Weights of a small mixture-of-experts language model, trained from scratch on English Wikipedia.
Experts: 16 experts in each of 10 layers, 64 SwiGLU neurons an expert, 1 pick a token, a softmax router.
Training: a variant of SOAP for the experts, 254M tokens.
Below are experts of layer 4 (counted from 0) of a mixture-of-experts language model. Rows are named router (the router's row for the expert) and show model dimensions 80-159. Each number is 200 + 20 x the weight over its row's rms, rounded and kept within 0 to 999.
Before each expert's rows: a language model's description of what the expert responds to; "mostly gets" lists some tokens that are sent to it at least half of the time. This comes from a sample of Wikipedia text that the model never trained on.

# expert 11
Year digits and determiners. The second digit of years after 2 or 1, as in 2-0-18 and 1-9-91, especially in headings; also the, a, those and list labels.
mostly gets: " List", "All", " Occupation", "Be", "Other", " Some"
router,200,248,214,183,209,210,206,174,210,188,216,189,237,181,193,215,169,194,186,176,227,171,193,193,204,233,175,215,200,198,182,202,204,196,200,201,212,204,205,228,193,223,191,174,190,211,176,168,202,207,161,214,216,219,208,209,194,185,212,170,220,222,210,205,164,212,181,185,210,183,216,230,225,191,223,203,191,182,174,220

# expert 7
Sentence-ending punctuation. Periods, commas, closing quotes and line breaks that end sentences or headings in prose, plus words like However; also abbreviation periods such as St.
mostly gets: "\".", ".\"", " However", ").", ".", " ==="
router,239,185,197,212,199,204,174,194,175,215,204,220,195,198,184,228,232,230,201,197,190,205,242,172,215,182,173,230,187,214,184,205,205,255,239,178,183,197,179,176,213,174,201,175,192,224,215,202,214,177,206,174,222,193,215,199,171,184,239,177,207,168,208,196,196,197,208,173,183,209,202,220,213,211,209,184,168,166,179,212

# expert 13
Capital letters and abbreviations. Capital letters and short pieces starting abbreviations, codes and names (U, O, Co, NA), middles like Pro-to-col, plus hyphens in ISBNs.
mostly gets: " U", "O", " Co", " E", " O", "NA"
router,193,228,170,205,200,213,219,168,214,159,226,227,215,227,222,174,202,201,174,182,179,203,206,208,206,196,209,178,175,208,243,200,205,190,174,218,206,162,219,183,210,225,189,185,160,190,230,239,197,203,228,211,180,193,207,219,226,206,210,204,187,186,186,172,215,211,184,197,191,193,195,193,231,203,187,200,228,217,224,201

# expert 15
Opening parentheses after names. Opening parentheses right after a person's full name, before birth dates or ages, as in biographies and lists; also brackets and place names like London.
mostly gets: " (", " [", "(", "′", " London", " (#"
router,196,198,199,213,219,204,226,176,205,215,197,222,189,183,163,204,180,194,190,191,184,215,220,183,169,186,197,209,175,203,179,192,177,222,163,229,183,203,220,193,188,202,175,190,209,173,196,168,229,171,197,171,195,184,218,220,198,171,183,234,169,170,174,213,190,166,197,184,187,196,174,220,189,187,220,169,189,221,240,191

# expert 2
Adverbs, infobox field labels. Adverbs, comparison and function words (than, very, usually, since) and infobox field labels such as Born, Died, Released, plus sentence-opening By, In, On.
mostly gets: " than", "On", " Died", " very", "Dur", "See"
router,209,163,195,186,193,202,176,208,182,234,206,177,199,166,230,218,168,207,241,213,222,234,193,232,206,207,229,192,167,207,200,243,198,240,198,200,213,214,193,206,203,204,223,207,187,207,188,191,241,191,229,168,201,204,160,216,196,183,198,219,205,221,183,222,212,194,218,213,215,210,218,215,171,193,201,188,231,183,183,192

# expert 12
Institution and team nouns. Final nouns in names of venues, awards, teams and makes (Center, Award, Racing, Stadium, Toyota), plus blank cells in sports statistics tables.
mostly gets: " kg", " Award", " Racing", " Museum", " Stadium", " Studios"
router,212,240,243,165,191,151,196,173,213,170,197,181,207,223,182,211,165,199,181,183,232,221,216,203,210,162,180,221,184,205,214,184,203,168,199,218,192,233,183,197,190,205,199,209,217,179,191,200,174,235,196,206,223,217,185,194,227,228,184,157,206,196,179,204,166,170,213,187,164,200,180,190,209,238,209,184,223,222,202,218

# expert 4
Determiners and un- prefix. Determiners and possessives after prepositions (the, a, its, their), and the prefixes un- and dis- starting adjectives, as in uncharacteristic, unlikely.
mostly gets: " un", " dis", " their", " Un", " example", " any"
router,178,184,199,194,175,186,199,197,187,221,195,185,196,250,188,234,207,182,191,214,221,188,191,201,163,212,222,160,180,216,185,186,176,234,166,197,185,196,224,182,213,235,188,207,214,180,160,169,202,237,190,190,208,225,213,185,254,222,208,190,201,176,193,194,225,211,176,214,197,221,210,206,188,183,159,195,218,195,211,198

# expert 8
Word-initial consonant pieces. First consonant pieces of split words, often in species and nature text (f-lippers, s-crubland, p-atches), and commas inside dates.
mostly gets: " f", " gr", " Sc", " c", "hydr", "cc"
router,198,190,197,202,178,212,189,210,245,225,212,203,208,182,194,201,251,180,200,194,213,182,197,188,209,219,156,231,214,188,197,182,212,188,213,192,194,175,228,179,214,178,229,204,241,180,195,202,176,220,216,197,183,185,232,239,176,198,191,239,188,178,194,203,187,221,209,184,196,236,214,194,195,181,226,199,210,169,184,190

# expert 9
Word-internal syllables. Middle syllables inside ordinary English words and place names, usually right after the opening piece: Ra-pi-ds, abbre-vi-ation, je-al-ous, Ava-il-able.
mostly gets: " Title", "Flo", " Ju", " Animali", " Cur", "take"
router,233,177,186,208,243,199,179,192,256,209,206,199,204,198,156,182,188,221,175,199,196,208,161,246,188,214,223,208,230,197,213,188,233,187,185,172,200,247,204,245,173,218,187,190,162,231,194,229,220,217,207,211,157,228,215,173,200,187,186,215,181,212,189,219,192,201,179,213,198,171,193,174,200,170,156,245,175,192,206,186

# expert 6
Infobox labels and table gaps. Infobox field names and their colons (Born, Coordinates, ZIP code, Time zone), blank table cells before numbers, and plural noun endings.
mostly gets: " Born", " Coordinates", " Clade", "})", " students", " health"
router,204,215,172,208,224,202,213,179,214,182,190,204,202,212,210,229,211,235,215,180,224,209,196,172,223,201,181,191,185,204,230,183,186,171,223,211,207,192,211,189,196,189,215,206,171,209,211,181,220,242,188,200,219,225,199,182,187,208,209,186,198,184,230,186,206,197,198,192,203,216,202,222,174,203,199,197,186,193,167,179

# expert 0
Name pieces, list lines. Pieces inside people's first names and surnames in lists and results, plus list dashes and colons in infobox and taxonomy lines (Ekaterina, Family:).
mostly gets: " Chris", " Robert", " John", " David", "ald", "Pierre"
router,215,176,179,235,201,167,180,216,190,215,163,181,201,211,209,167,200,194,202,206,186,183,219,199,205,197,210,194,211,180,219,223,173,163,235,219,209,198,168,229,193,192,175,249,230,203,187,207,186,214,172,225,225,200,161,206,212,217,227,235,201,175,203,172,218,183,234,218,221,194,151,196,235,208,191,200,188,213,205,202

# expert 1
Verbs and clause connectors. Finite verbs and clause-linking words after a subject or comma, especially is/was after a biography's opening name and dates: is, was, has, which.
mostly gets: " has", " who", " while", " This", " are", " It"
router,176,240,210,178,212,194,196,210,204,167,207,209,176,212,206,204,154,220,191,202,178,215,184,207,212,188,208,160,196,210,228,223,200,206,189,188,214,180,197,191,184,182,192,177,221,194,204,188,165,185,224,166,194,181,168,212,213,198,190,212,201,196,172,227,215,178,211,203,231,223,211,158,196,210,209,192,188,180,220,210

# expert 5
Mid-word fragments, digits. Single letters and short pieces inside foreign names and words, and the leading digit of numbers or dates: Tim-i-șoara, I-g-bo, 2 in 20.
mostly gets: "atter", "g", "ang", " North", "zu", "Man"
router,201,208,222,206,187,225,226,240,174,181,195,197,211,210,201,173,222,193,221,197,189,162,190,202,229,208,224,201,215,185,180,203,184,207,209,200,212,212,229,182,226,205,198,183,202,163,205,235,193,174,236,227,216,203,226,206,174,227,192,199,181,254,214,181,212,165,201,200,166,193,234,198,166,216,198,227,235,240,226,193

# expert 3
Line breaks and markup. Line breaks after = Name = headings, closing quotes, table separators, equals signs and LaTeX symbols, plus word endings like -ing, -s.
mostly gets: "---|---|---|---|", "$", "{", " Website", " classification", " ="
router,173,176,233,188,234,210,214,220,211,177,173,205,203,210,179,192,186,199,171,200,242,208,196,202,198,221,205,208,194,211,183,192,212,201,187,198,181,221,199,159,170,174,226,176,193,229,240,211,198,184,199,203,216,183,203,156,204,226,164,209,224,196,219,176,233,214,190,189,192,184,209,203,186,217,215,185,197,191,207,172

# expert 14
Prepositions after nouns. Prepositions right after a noun or verb, mainly of, in, for, to, into, during, as in median income of, according to.
mostly gets: " into", " during", " for", " of", "towards", " on"
router,189,218,208,182,177,212,203,211,169,225,193,202,187,194,244,197,221,167,209,204,167,213,177,202,174,167,188,180,216,193,214,161,197,179,219,224,191,194,166,223,207,170,206,237,224,184,226,187,177,199,192,204,186,213,156,194,170,220,200,171,225,246,218,212,169,218,175,175,216,203,223,201,206,204,201,182,230,212,188,205